config = dict(
    experts_per_token=1,
    d_expert=192,
    d_shared_expert=192,
    routed_scale=2.0,
    balance_bias=False,
    scale_expert_input=True,
    lr_router=0.00042,
    lr=0.007,
    grad_clip=1.0,
    seq_len=512,
)
Below are experts of layer 5 (counted from 0) of a mixture-of-experts language model. Rows are named router (the router's row for the expert), gate (a neuron's input weights, with its number), up (a neuron's input weights, with its number) and show model dimensions 96-191. Each number is 500 + 40 x the weight over its row's rms, rounded and kept within 0 to 999. Numbers have three digits each.
After each expert's rows: "gets" lists some tokens that make up at least twice as much of what it gets as of all text; "comes after" lists some tokens at least twice as common just before its tokens as in all text. This comes from a sample of Wikipedia text that the model never trained on. Tokens count by the router's weight.

# expert 6
router:566531537452498582509491480478432476456508446539503415457534500528568537522521499539497539486520446511511427506489434504511511552478457483510481432551518481467532564460478540442457550513580566528517459492493496515579412544451522530474485538561493460547454483436488524401533507501518520534
gate0:508551526491535503534485422497414470493560468540551482547480484478497502504471576475510523456519459579500576502566486531388484492493495520469486485491481541492534453439508537484517490521527441517510507539527430426523444505418460425483509479448553549529492513479509471520471506470454511534
up0:482440505524432533541486542478488423471499522522460485474532521460468519497566495539477478562460467557477430485485517447515484504514567456530511538527522477536484593512498452525461500527503563518454473503473516479475569415547515552515498488555412465423480515477471447465500490477480516512
gate1:486422495423550542462476525469472462492522545567459506578572485517446424417497504437468505514490462482436495447471470435468508486517543504513525535530528430548494501562467518441488486423541405569524484517583471492572512400537432512538548514507576547566464442519534507528476534471437440544
up1:499534493494489552509508465487482485546469547428473504582468544484505518585505467533452477422468505552518486486508423489477542484486519472477480506461533563456501516483493423481582538593391485545435496480476546473413493429502548451526490486533498456489515480497484500477520404525468591467
gate2:559435515466498492500595503588503505423517455537527478540532501526467537506444501521513584527537528471544453436564505476483497498542476452487568479511459561542413502486469496492483509462471499524461468513510557523494481456489493554499414524481492426534555484553471466445539604595513476512
up2:490498505518525472494549491514486456463539504462508441484463557510490461536476496489477517469507514605527476464569508442473582552528459520553499528501445529469528484459509487518503463507412446514510522492490537592497506494474553528529496494548559473513501517525522448537443517437514511553
gate3:495492452526472464520500537472503519498555506439462475511471485466428515503482525500509533475560493518467479465528467584525582533498454549473484539544470492500538531460516468526550484536443511512444579570475445496554451472498521521516484458538487469426532496488456536465488478518548507536
up3:461441546516482471439541527520548497518469495432559523536439455563480466481499468528474479464545507507478399504528437455461500467587482449461441480463533510463499475551488495482484545433496446404579502578492472483530483490517548431436462520473480489537535552493514455494504524468496473438
gate4:531501476499551549470530436472478488515494542502475469427440464452478517620492496532534548548519478486501506483490507491476515421518476540520435505515461450463508535544499556443537501535465466479492577511491503572559454550565486493535448465410481533555503534449511475470443539457585494499
up4:426543513505545503480531564481520525530522479565456567527578474535507521485452515419480477541496503509523431510519481545441520554471494475428567484470546578518530453552454431562469515505537461511440465518512559474504508420470442557480487530516470500459512478514507554526619445463478520554
gate5:499515465433397421468447527485447484545508472415453526445470542523536521457537526460494602474471506545543535493488476457519569513512498530479515530503475566538434515498565423565501531455504467482474466520508475436513427447561560531485555430457506537454580561549494500536503510521517451501
up5:485482534492568585493483529460475472519563567547489483445485615472430435520507531522462433534495526478488481474484485512446478541509485527529497513569501491458505425526515498549531471464528492483583445536454473553518553494484511530513449557526411411581441569496511499457515503469559521516
gate6:504528396525465491529557389479402443492451453521463444548564435503530512488545479450549594480486459457532496513426544540507496549551518480521491474422514522556433468489538490487464510459493524459528421476480549514520515505491435549412494516474523536504484469478485409550490511453460478478
up6:533470509511518421463463524514440472473424543539487508492497466495521418453508517537514514472530497492515485498482490457554461579523505572477490443501559515498479457481473455378522480491494505455576495537546482521555514443450531520534467527506541577538481484501553502605479553465484490532
gate7:561488469576485444491530501511400495516557476498567489445506448533489505476537487521468544502517522467559503495506492560528480471519449461562438505582512471519600434458496530511518483441500437441489533469571492495427537539495528418523525554517511512476582511531511467554571446575492416529
up7:475493476508548472545510437580434541510487511510525457528522512526540538464495439481486465539523539459541544538516422537504482478472467525496507483553459521501478457479414520494523508515432500542508496473513483513481566509511489465570539462490471513453468479426533563551529552431476500473
gate8:551446512428423490487600502491526512602506454462486545494439533542500474561477503500505446471513561498472512446554501521513516534528580454447440484464527478446530453455492448504439467465555487494535512485510515471433470431431467464490479478536488515515496450482588546491547523504406485455
up8:446490466535612449491400526491479475461497541590502513519527473491573552407510431530518455565510488500515522571480503466399446489489520477512454531455543446552483505497516445557458509535469537509480475476467509575517541444557476525549540525448538440451448517498496376498471540426562496579
gets: ",", ")", "),", " the", " The", "\","
comes after: ",", "1", "2", "3", "4", "5"

# expert 16
router:612471538445493532479453501552437441456451443518560427426556526561512554562528504534466555502397476456500482508490452481486488539529448511467412470561529455499436611594495603481462474501468520457538485509464474529559501452485479490442528481486416440542478541488422530446563500523578488498
gate0:435534502451488501517499468494470473487499523543470516433500466456504460466522529444505558545522484494497527453526433532500479498457533535477457463490512519564538569527538508512472459442539498521466540569540534501426514446488507556527551543477462598529493536453468493501503476447485466443
up0:525534456524559512451553489432530570481433477447542500496511544563497517551488472482511460360489520532518473507551503521512482480511448497455546513457499558449473528461460511509487501537477522475456486456441473477470443504464440484565495513503500446474541446500507524498496587529475517468
gate1:428482428515486574463500483495427486514516499540529463555500499477431533520524448538483513423520452511487409494582477545507440511500402536540483530489445503452532538469545511431474556449531479519492489477524463453513478498537516548509434514535545447481530450496569554482469444439491453467
up1:496516505502521455549369466440570475469547534502504568425534492494546511430458503483548529526519462542553519487488517486481563518506507423470535460553573460425556430442503446543494508460518475494544555473463511518474503487475478454460558511528440500451490549450502459484473505505465564513
gate2:485441510566545489495476463398492483492563474555506525504493545563524460455537531493530510461511493551494478559475531514518517489514467501513470474498407470561541492474460533544479533516461479480492494525585570521472463556467477512543504468481501468508431527461449492536461489489501513508
up2:493503501527512512548550411502492516469487542521532497455562542536536464486519529407471442488528534476511479458486498439515435494510487446530517518508506496555424472508554572503534423519597500485487464544420573525486540488453450565505468481493411491459478490484529482558617536471476528522
gate3:435602471508438460568453517533505437504490531505480436533534462440554474548486600535482471481481547523591434501469537541555477478541523451485523512560539486509494485389500485498489521480478507504519552516561516547526544525526531551505502515452499513537553476548464459564485528505500429517
up3:456493433458471602454481566519501564470528434502491528555540478507441507485509510491435511440495458481534540526468464457465540515494433542501446486558501409460457462405433527492504439574494538494477451542465492390486515504487537554500511534518450533486497517450537476467455471550464474452
gate4:463513488489516431501448436413532440515494474454593483569381464450454572482531441451515556507495433482474436440488476558565539599482476519493510509506405490556570492459524534504513513511537488496529531517482469527438524528493487551518525457508470541531475526518448529557476521512516486538
up4:496478456474473445503419490490528493445420471514535428528438575518484499498488501540547531483515518474454480549466518469565516497505485582482478532454491499560551470479546554474458472451546550500506502485497473528469504463453542533454482462557543529586500563513470478525411482472474486556
gate5:488571440515454555557505478461441494504447489524553524481480503523539506502504499463522518450519526491501515540462568498499548502504506498499525446512519631522467531585586479528459496538415455510524469484463475517556459474510490494565500517500523529423501513467477477517469520493470555430
up5:480500524490591439453517477460597555468560449472461499505491468536491437523468540542504508496507493478520474519570439465461549538506465466465495583470538519522494568481497501423553502471545455454486467591471441521465506528530489519504463510502515549563479520460473515465473431508513506494
gate6:544527480452464517460440516531490522489493515493417479548496522504516506467577497603528488517498529473445580485503482486465539477531596519440460433442523480552493500466497517481530484488515556512510426543518504518487406460529480524546521526603400523537482486550487514503532533443486510510
up6:526506515525577538509483432480534553527551466513490419515520470501452494418488537470565516493483454438426463518545472549535477476495477569408566514441457489564440496529557532501502468477531500473468457429492601491537413462527527614476485446481503470477528574498426482522528472457465527541
gate7:509565506496523516432451504498466477530481487471507495472444514460424529522511524425514529499528535546537499444450517494518510497440461472520515521515466488496517567458516486513469504575455470466534466506469534451512509582532491554442462458522476562504570537392488540538547523516445506412
up7:533452518503505495528530565533535499467494510512520446566498465533529466536462536568526525502501457515508510513524461504474541534546490465521485421565486475514483495487476447507557516437450485530444511489506502549474491493541542468509544569492534533444487506563498546464478489473521424502
gate8:477503485476471556424501490491395525473394488512506527497467464486502521556549561515536487521494494501510520573582498541478526488531467522636470531545477512507518425492442470502552484507517528564577539492443426434491432406539575605512430467497461480517567523519456511472464457439459450492
up8:423503555497423495529539573483464441480524488565514568551552467530427501544537569513497461549521543532532505536466443517528519462495447573470460501487488392479528501509434495476543541520495463484534549505506508480585535536530510505502505468451452499522505565605514517569569474522523480479
gets: ".", ".\n\n", ".\n", ").", "P", "O"
comes after: ".", " M", " N", "E", " P", " C"

# expert 4
router:561554585430478578508474470491476466467546491509508491493505485445553498538552543540419565548439517483488492530501404482483519500505498518505523501539520428554491532454485518511433521478513475486557431489543539516547443487457442536468485486556437510478476525452487516468537475541476470482
gate0:444488569505507505531558462457503504473563465492594458551575516514537439549406481507544495410528498494472424530512514483480490487502510507578498534478505548579474474528513516519525561458430522534481458497492498455535541501475438555470505498547637545447621461506476473510632540425548518505
up0:435479613487498517470602519517557472421442548525521549568515513500465486539485545470538453471566469495541515450482541523489497510546537463573602485459489545606500573496453533489532524434490511490468412500483497512483526415417553458518442500464532502452514479477460538514501545518503432508
gate1:550491495414554541542483416474471538456466464464531570451500485541554455476521548468427516519433562509510422501602495500520510467454549495514541490493507428509511461460483452469462500492478579536479432523494448468499529514502555457532489499440517457549465551537559531472557527547491505498
up1:468530546451585529499501397517534530471477550513501456566478443547541523431526471582485484461435567499451491546565533395531472488453536487487495503469583495450516518558530445538411505525490504525508458548461552490523531534464525457541491419446438541487535556465616480447472454473518436409
gate2:554391518414571576525496465523491502445502490511538500478533483478450419487506449505524458461502468577446418540544466555616487505451549501532559492428476545501525477475509486536436509514451477467539503502529455500504527521522436596574431529507467497489551555513525433480584507481535499522
up2:542478493428561477463502470509406495481554471556522533467451560529497507566485468474417466535511508522502431495494440506557506487504506497515496540490499574494487467469489478573442517481485499472502507542475478489484588502530413501454468452476512556507499512519510445547528509429464530448
gate3:484477508492519493467514502422499553463538506532443534501470483468599494535547473471566533508463502510527520460514467529521471470486529557511511504493500543521535545402453483565510539457470547576477541472442460473451515513492438502506500533435510480490457483548541501522546537501427523465
up3:541485474495515599494519463527511481506539544510522474522519431460477584493494466508482540504504476480533529539569510489557529485462584501504439451462538511426465537479530552476500503531560475565474489508478452573509523506510429473519473498440508484506469454468498487582531486461492489579
gate4:539570426464426487498466469490501483518526507487516523457428488451492520521559523470501538478495520516529480436532462515480517536491513569575519519526579501495478523506495440415538532462483525546463558384496502539524574515447512508469445518491570521498533469533461482464484452498504505505
up4:517535433536514508530515445489524492451510548506491456511539499505493540526480531505479573479476486491548497521457471456491519502534502444513530559523460465508498453554472515481514467505486474486548596523538454585540518570471564492454483464550487548521480519551518475478497515548465545444
gate5:421482503533493532454567479601482567474485472425490504441512424453510526518485531483539408509534526510475554508549528476507526523555492480516493460487493535503480536530431476540566576529505529550546506486498437462490598562514473530480429483491511469544523496460425566460492489532477473472
up5:554572534523547403475478499453439504484481512547595500494431437566459530464491446506471510523511518519488456472572500506507462561496440463555503439555540479479537535497513518503490448536486523573476451488505566490490485500492449539483587499524561539446480449494595485506487488537514484533
gate6:519498488463514448610527443514507533580538502485483499498446529442479532465468558502467459432466468452549488501487473510514471548555529499512482510530432495476504520498463551549460515506423518496495521549517592503557485498527454554542614502492479482451482514447486476596552494480474451490
up6:517481493567473453502478528475435399499465589507489449513484500503556525468504494482487423518548435570496476495524463485459524491482463536451455514484518577469481472476556476481478483485526502544481488507546462470422591502528563525544472478459554489566568524530446511489569518551494511550
gate7:545559496550516561561497545522488512491535522556499539459535524525515470515531405481493525464390469527536529495418574475457527494409527484534491499521515533509511483497588461533495479470437508484498461530538459543536467464482500523452477579438431432532443503451506496536515549571495477493
up7:549487526543486491474464454455465492537493501508498548457489559416561491517509478492484546464514424452475480537505474487498437472518521529460443438529531509505536486483486558458451480493520491499434425554495537506509566487501491517545492527496541600400507536419444497555458509440471503518
gate8:559413457484508453511586488493546455501433458477522480544518633473490453491475486525523522466537499451513520539509487499447497533469574540531520464562567488480547457449533487499545547531506563488459456551481481442472494495533537493569526483439489518509454476509497475513549539418463485509
up8:502462557518562428430557564509481435594541568491489486505534464502405504462511474553424502516568488513460529507527508470502497515514464468505466507464551538468519509481525492457567483532526457504559472517521506537473460469432416501494627482471602505535467463475522523505438500549513456473
gets: " the", " by", "\"", " The", " United", " its"
comes after: "|", " by", " of", " with", " to", " for"

# expert 3
router:429504540380501564544543476532492481511464510491545475443490492474492555512517495450479513546521487456536486488483479493543532468497479516408493504556505415551534574503433559502499484474471530469493464547495535522526510470510545521486543547528406457528488565491441575502527478527546442437
gate0:461426426393535547449493474496450451437556577482538547545495499584515531489504489487503456531495478441462487494494537559518506578516468436452557556556481498587483549577503540515517484509554477436559513495512499551492513537511480506538482484466569520442478512525428465553527423461506473501
up0:512584538490450551460479427545567518436440504459547554512544531524414525493490463530557492509502504512547439500447511548504490482417436434494500506547486437476480413573511493491477510537533522395482483528469489472479459483491501476433484492551509480534483473490545425433459473492516455542
gate1:464482482501534502479560496474470383418446479518520438491466523558458555541496541515464493544514469576491398493527510415515504534510542429480508396518445522533508477519590493503441507528441484501557522499522469486491583465536540545495397458490424492463418574473506537533492521472511515561
up1:577471531551450494550465484503606468493554549556523507519433493437401423496506503546548549451533502516455550536585470476427592452495531524447532577469465509451514514525482597438538478498511499433502447497527543486521388503467495478475533509561464466487549530473457468401455426575466527511
gate2:515489435541556582531508444483532488496395469527502516488535461477431432574521427460480467491492487410447517457517498498535554452501482488482495545478477429527596484461427450499509552495482465555495466509523505471474516507571528419501510495491519531481439475493415470503509497586554556416
up2:446507431532478580532505450481490525508498476475552474521522553484517495491456509538454513519488468486500439466504581421508466549535487504520499452412509480456527549479420455465544520544431515533484508478444543576552526448428513555441493536467416552467483530515503510455564556500503521517
gate3:508483521360475482498436434431458483537527552498520478509513521567539506428575475506511562556481470460539530548458420499506461535476485540475461546507493519484545520453496479524468526531511486410536451449453517493489423493500505504496484521470504503509481548529486534540481408501499505524
up3:514399497492510469463502476502482518479519596551473424527536481472466488475506502519552497527550544520526495442433487575535476501395474562511495430470471507431526520503549461506539536502537576508511524484475442441468397388495437508530458453515505543508487488386522513554428558520489490525
gate4:484505482477583515535458506446465554503527502488471585506532498451515481562404485491482502491482509545472452494530473462451573491563540481494413554472523379480509527443514516470534534474539526453478527516503466535443461538534504449497531510492521515567515547447574550513583518495491418513
up4:490468540513432506484518541505497550450473498541509572531519567537561540513438503443489452534476552490517535493531501500493572521532490505451630481551490492585443498504560446514520489457499465484516551493482464482441582438469492476519522509575464498435505497526445468457567454524492502526
gate5:464553519439569505507511473467569525480420523431495468491555563490473485500493472532531446523561562521467540518547517508482497504558554517520444554553559525588456510392560521540554556447494577472542454527446530555453539496472558491477471445515445446454544489486420464488579552520455496419
up5:544562484476487522564496460532500556540539472497502472564461460445537474507491453575598508496462493500534462466458510551482551520490535491443474484469449542490507498523466560424451535432430518480454470468516565511539552527505520462509496456456528519492500488418499507526474514486533566535
gate6:434495538541577469499492499542451440508508511487541502541483453495485524487488421475511488535499432456533471474492512465530481565470487434456456532433454522458499505507455474532512533484570480518540442558511532551538553535497483504482446507518572503497509517466450504561541506494566525557
up6:542435479504551491527545524548485460473503513487533512549517537465573505519504490488496478474484509501484489441549455570466463469464455476482476478538473498486496505533507512524560554486505496508590443510505461447513519534516520457464504549474444563534453536472368404502544476379501537477
gate7:511474461484512498475496497533456557448542548484460446484502486497535466531521519545552508488504509505532474547557499499511502464428445556410428490513542472510541519602469430504479412483482403493434491486463496495471539451373561487495567440466528421427440564533523536543521483467486457495
up7:571575497465509540470483405444490547527483435547530519531451493496512563457520486504481572465495485536494528509490565512574566483498460516544523501523506514600436530439511525481542484454431518499449484445463491533509487448484530550543498486441434499478462508461434468521542439436523447537
gate8:532437517445494456507544437538498465515596470543506546507487527448503513444533468531487511495539472491506549466451477464406473533563466499449394520542429468477488510493409465514516506493503472458507446521568467509560540504443577534491526486427513476480516470573449395471516516501462511456
up8:559490525504503541454581557475563452511432461474535540512513491531480484522565491551535496488533482590440553507466512529533502517490500530487544545520524521487574484486502535503517537534544524475504470440499511564464515455541487590478436564524536408435479483469500561518473527474519468488
gets: "an", "er", "on", "6", "ay", "ol"
comes after: " ", "m", "an", "ok", "h", "–"

# expert 2
router:508522546464480537498514532516413523479514506454557460443493517484569554537515451603481542525462401506493514573533492504464510526521485484499468519534483509517483586491483528472443473498441524471543429465461553523588447537505492536497451546545510557553520566443476523485575539484516494466
gate0:463515548518479475527485534485502479515480441517541425514456522543467539493446438509478521548498496500456518446468482487443463522516494478551398482504424455487533572528443444489416545472477471533498520522492537465497488490447476460520563451481499476544527574526506532494529517508552493447
up0:471516491507463456533516487512506465541498486515501438493537437479505439458502530458545496456513529463504429590545534443468463472497521653467562474464545509531508465476450449523542501510491501448562498490536462503513600509529565443550496485555562509529495463530559499535517530514515470534
gate1:505524534523566500477489399493491532372542499498508495477533512548486522552531474474501533511465460507561445459540400498489490459482518483453484482489543528553513474539537482561462481558524472532431532485511459520491486471502502460502532508513491523479414473480475551595459528464506488529
up1:517521493465533487493531451475432570457479457487357495443466570555450486543486517529469484565486505466477461500497483503430480549554499482477500464491482526453600458449465458516506536510456546519490474477503524488463528504518533490502445535532518491447418506570552496540456525555465515447
gate2:507501395508514523544500514418486488434466452538479538533516485536447507506517486507509495489529490470514387488544457487512529523526494460508525506437496445499618496456571514460531514534443493482561528516479504538473518550473528488579472544442508538515485531514499489496506463508544540495
up2:537441500509525471473505493501434410555560622476493560505468511510565440477549497529498494542464489467494515389546507494448529472505516523525569516501557538456450552522461456544540471501489502476557574521469461459512579448514522527470527487536609425421469484489471495573497470485470539495
gate3:498494499561465553553484472408524478567480539511482467522484545512548584511508553546483511438491466516504439454493495389515546521547462495468501493491518393437483495485471592451555521533498470480558415527526590468472469469469484505437479586465462417483572606504529551480429493489503425441
up3:564481446539490538532550497470391519554526415493550483485465532497575538491487568472491466505513435442513484539486508458498581479536460466502573471450536496443440483429554573442532442479469484586517441558455526476502519464473549538544469505528385452458519503484439495500510498519550445431
gate4:477512475526500552482436558521456488483504535427489441488468519430526561469522522448557589486482491565502431457446553513536485559507475559570498500530469469523492530532540481593483467444547581484484486458474467540446477562446490491427456438497483443542504464550469515526601567485547510527
up4:491500574590553461499576546520515482424474452526464491497415449477481525465502487504461482533520469454494551519458518491561491487489476495507489429427492600457498497544463474483516516518460495474523569518491466535501538468467485559527605549495482472477419490448473578465487450501488472524
gate5:489465541403490498549489525449502493613489466527520472559496475483522574450421428506460548530434523521502479473456506515473533517425541542520479561499541502520481525537532484570479529590521458532507503460546489565530579495491497479484519424502511526584466476493487428459494467488494491501
up5:492449521478481497509480507432517510540537503503513462535523461420456494523546523551514505561468500454535541503472497485559456456434504528494451459569455455504472494532533517568422516561549454520440418512478518504501536500535460503438489470492549501532540452509528420528598515490511512421
gate6:493479487488478498503455440464479468524582480491462511469516460491535512511413458443502568555457506501518473458448550560393446506568543433509523571557480527485467499491424571450485479519467505483484501497547484528480471579528516464549483589441500475447486516470491453615462445549521521463
up6:483480385554528547543563500516453485468447564560531478564476547551518489504572472540520526516577525463438552490551511484554508494448469498481468471463497523418551475531507512501466475537552519484572560483465539482533488504461422507500459493563530510426483616470453566506506439475562484490
gate7:491464531396428495523505408516482514533515529500547512501456512477542518515494429513506560514511514526523487560570492524546517556462495518540465454482504458470510506505539445496492510504467559510464534485443445499539524432521563476478565486618544525426500453481498478476527444534533473574
up7:422521546575490515530482471424491473506487445562471522502483519434497491507525597503418459415533498529472504494492571492567503488484437516423594520485488479495419478532459485498509417415504492573531577477546544481560449489526477533504491594462496430515477475494488487473458472478474507498
gate8:443511440437447496524507512464448493434468493535484409578451443523424437530490513475519467454507515527496528549471499543462535502442440569486529536505496444446543475486456478488480418481549499525524478557529564550502499543509515470513505513506515472474499528476534518486581534528519486490
up8:554440516465474472459496523501522531526477478525500429494483528538512418482508501467528507473503514540534515483524443499460513503496499512557488451490493498537468518463459475458419467498486506549517520473571473447487527538544541378554495438518508465435522400496495569487423492571438553514
gets: " a", " an", "h", " A", "1", " one"
comes after: " a", " an", " is", " as", " =\n\n", " A"

# expert 17
router:600546494444454565472480479584443502500481441502456422463536477519539526542508470527467528528527458512456449534517447530479493523489489498500449496477504443465466551475504507501451463502468525544483464523459538550516499477495535536436501483564463512559436543485438541475503476506477411489
gate0:500494468505515489451545480504461524484574486502504501467500544513514507482473603512495541509547525555490455524425464504456482471460414494459487528513516574509481448537486485404475549485546472562489629468488502512453490428463519480492494514486487502532557423566563528454453496523527499472
up0:532496479435479441478499483508472565468523483510481480497460544529556546568500520508471476496535518458503562484448520499508559392497494526484478469525534606431500509510518547447558526419585533534507534509428532530509433412555470454542563475539554476484486460513484465417455493486552493498
gate1:494544505486466495513519588485488579574457525554595493506468503430519477490484484477509511527498440476453448460526459429519461517529495518500462502527512561502431457524514463471466554539453542504452539523470584527494491419567516539520472553517473462507540472452471478514388527462558555513
up1:529492555478547465516519529573474449458526441529470455515460438446479500448524476552489450533489569552545525521509507518470468509517459434469415570520480511476548522497465504549542424463589480553486473463519566439561476525423484520486525488410519537488487503546469451484581445587471452504
gate2:459502501524452607533494518528504546504513543485517507515426504489489524488466487536552570545521545496434464452430483479488476494594572464516479518560493395474492488487502540613528509502517492518509525503518547467498475469494501529507543548588481513502495498522540483476490473502403483420
up2:546486457527447456493566491404538523434450458529576490523487529497406435436489488470454507619519533466491563499561567495512530577467519470530463501522477460548532504569515463458547409446549514465420524532601459525506493544554451520519483482604516480480531512553456498493493505492523448560
gate3:503540497532446575524539459432559502471416423547458570486535540495426562515550485473490515560496470553475516474556472505476562435494459503519491513471458541499476592470580505432478455525538522611516508506549528549524535526516518514511484542534472422533556534445467470482542450519494493542
up3:516467472510559464531453488509506459464505522513549465511485474473569533476459490492592553480525477546541491587527527508508482484614545536469520408491428429497501442558506521562517456516433504509459518499570516493553543528408446501569540550465494541433540554460470482418492468511505547472
gate4:558595469458541507539476544495448547442422536423483451577462467407546486540451465546414534492522438524517527562460450490486451500590498514483476451430516507542465483499440569514507515487558573515487510509537451438485484481548473466529472418505452559448496487493518499520565496535519448448
up4:562533460464521463522504466491515518468448529539547462495495507477567508498512471532577506526528456519478500494468513510478510502523500487458424455451540480496499467467500571491589518530497463495429494453447505476515498474465545476530516483483458463496460539461500572485435496500530440480
gate5:491442591572510526524527504485415533500478552542470543539494430454528546523505489527489534454511446481536525466510479473546545481541472532505580542557512486496517546500484504516529462551538512501516533534435462520476558459520578484440489616509591523419463512490483455445586457523480515459
up5:509520518498502464408555597513520499504504459406548569486478470534476549482504540470528489555437517535497495505471502488529448560526531448520542533602549468515487472533486520531495451522529455525534449567464488503509457530561434529554442489511436540488506431431471558513506491576516531540
gate6:522507463511434474508443578510481499499482496571514429576508528475575511481521502520480485498520432523566502519515559549494554521461508462452503508541533471500545470532492524518480494553500534510509477513557385540576494537491476514486479539444515474547520541558443558506544505426513464456
up6:462445470430486489533437497495469419473532460518470489563465580485542486453531463480517545537517538572586522491485475541506542455532509504474424495535500537505560513469511492564519453553499504495496505499491459543489515493548472511455526495510450521573468486486513514530482493505593404505
gate7:551510514538461552515473499509485554524560491594511367485508485488534475494504459562466526445506481498544492531573483547514496519552385484437547477505560594528459462438510538483527588461492496468496484521445568558537479508540527512509475533447552494493549556482528551482487523488472551538
up7:527519513495476476521478486528527552482496542512501477497537411506407528480546521575469494591472432554537430520536509512495550550559458540522438468502567582540478454426523493503507492483540526512560507553481553484494542506586457482521443521468453492543541544521471518500485469406513536516
gate8:402473494487564538463484459484471527509531510464506531541482540560493443487591501492502466467488484541488470484422449466505493443549455484427469523427440488455429560527524472604480517524484444475438519529527445548539557526524524492429577562479513565492498517532399518504535432505476426411
up8:545470449571478506494477480471454573558536575507448518490496559531585481497441407522459578533531517538541498506408539473498512578499525473527554538518475536514472510541489458499550523428443478495450483512519462514488572562444519467531513479494486552440507441527477507450513414501447463458
gets: ":", " |", "-", ";", " –", " -"
comes after: ":", "\n", "1", "3", "2", "6"

# expert 18
router:529516619433515508523485461517495487395474454549486417534516462552470539551492518508488581509474414421477448573509498575487510545558504483419489452552494442504511569510442530491447515498491465496471446507531530514543426521443450536431523473488438538518447477495470522545523500508472492475
gate0:495495481459598580519490560505454577494486462498512461553471448540452451504477481508501493462461499506562503533443525494480501457479435441419501459491569521548595526476422456522455515427482500451554525490582500503458486517479496507511532522506533463509485504502535479428484496568512435486
up0:488496562538434462533505458531481495507522497592539549519536552510544408485495511561486453538511474515522544477487490484523546549526490468486568521499496535584414466544483472460553516544485475518531465516490508535527480552532554526508549515495489514518465583492485515440564563522541523544
gate1:489499496486503482542497557529520523483530500480498477480497460482545473513492494534459478535415423484482508478446485364546524503456568477483514473559470472522399497426500493482510509519455567534517578528510520511532543595461506477589473506518558503521412516521506486511513524457519518463
up1:492495559525527446518525446468487440503479494504543554465594480465498458507511487427583569465492456529499540494530468554565486485455522530487528497517542474582453507516527480485544465514500515509482454500544419470480499474441566516546399486520498461597481482439465471483554500480598564522
gate2:488549547515587447528427425552490524392500551456567474478482544508587534498514523507475490554478464426541456474488513544502522505476467506512502432475546521510467460432539457478479465503462489547532452512541455583526465449456513534552447450466568455508446454542467501500539515547500522491
up2:514512529485491548415546495520440411541528510495482500448569507522446549434524481493475550571565570476527507472497524455541486564532528489453494515472498485491543462578521455465510393487538503524515539517433537467541487476542485474500536473474485462471578485462462521551466490479501517541
gate3:487527440516504551512471540505457523501541528410549453448487506482553513582500445463537553559478493373485492543498518492431574546501516532427511467457483501508477575502486561525539489526496485469512551498501490473588510511461445518556475496471521465462507529499484481476476487408483529437
up3:441508454500445527489497523437474517579481472513513460526527529491474523487529426452454460522520533453513551537458479481446518599425509552462493498477455606476473471480528522422527539449597458535547505451528512495533593448443511525451548517512439541460491570522467471471431501433511525519
gate4:481474519497492470507460517583568498469506533575507523506537578495528548510508595518475488475551503542537504497582530470525541500549541565514518458452525507503512438459517516493478442445506439502495494484457514528525548522509553503512375425529467462556506468495583530493573447503471490458
up4:493467400551456517527489545478431494460565477463447498516437557521547472541494480546526565529440469478497514497439515482467499596456444490496520518518521523482465571498448466547513555486448529519522469508500513447423423490539510492499598578480569511450401443457405534470528534469511549516
gate5:523502383542502509469502586482519489443473493510506438557474501605506448514451547535514515482511509508501606482483458476464518520513543453479554506428464534518439455537489551459516448455469515493521519491464542522551513501493439584480555571542591495521518510454496409513476427514512570547
up5:537445430530529510497477476537502547518461508523532463506497495543499572474492430515529484562529540471535499465430523495454528537428443482457530511382564478582558514536497547503520443479552475532459520547480467504474483462453457439494543535513489483471480500420480479495396474540485475432
gate6:557431502496579493548509476470476490512495490472556476502455496513591487495469536428477462462488497500499510459525535446518557514489477546546533528523452438544455465458428446566442522543561527469560439576468520530491472526521549446534502460520465513501471494496491542481449540532557494445
up6:528494525505414511515512546499496512559547488529501517445489487519434486463532482492575576511476463523512516546533462529485489498412535456416512494456462484479496546555510541534514462502563489554466544540492441481576467523549497557517491561421493444532496534559533463542495483518461456495
gate7:439455533472466501531492602475565456385512501536488512531531516489499485473528504548435558476457541525482528516484503481543531478461506500467473466476470545474487479510432519456531544468462481489499509432574457468548463528507532489518490508427537452457461528554462527548498521541502447514
up7:462455536479418507441524505532514465458501486497468524463520499497531507511540455506424480488461499531530508528516520424525504524543511465517492446475426572533566504508480523460641521501515504508425495503513445497581607580495479448469480577443453499528483525495503521570450535523509428529
gate8:523476474467463494483468525542521502476557471556507488563500511433442492572523516549443585469454520514459538509562502467525446517507467473437587514530532515480411505509420527516542524540503434496463458490490577509432486454449533492461506528521517472492541556491454475503478476535529493426
up8:465505543540462452482514534513541549494467477491515473482547536496477568526444477557511520481563496471522510497481485530578522513439611507591509509493475534572565556447532512535419490437477574513528443532477429417512553489528504530517439580476513501394442416513545464428493495451426495538
gets: " ", "–", " (", " \"", "-", "/"
comes after: " |", ",", "|", " in", ":", " March"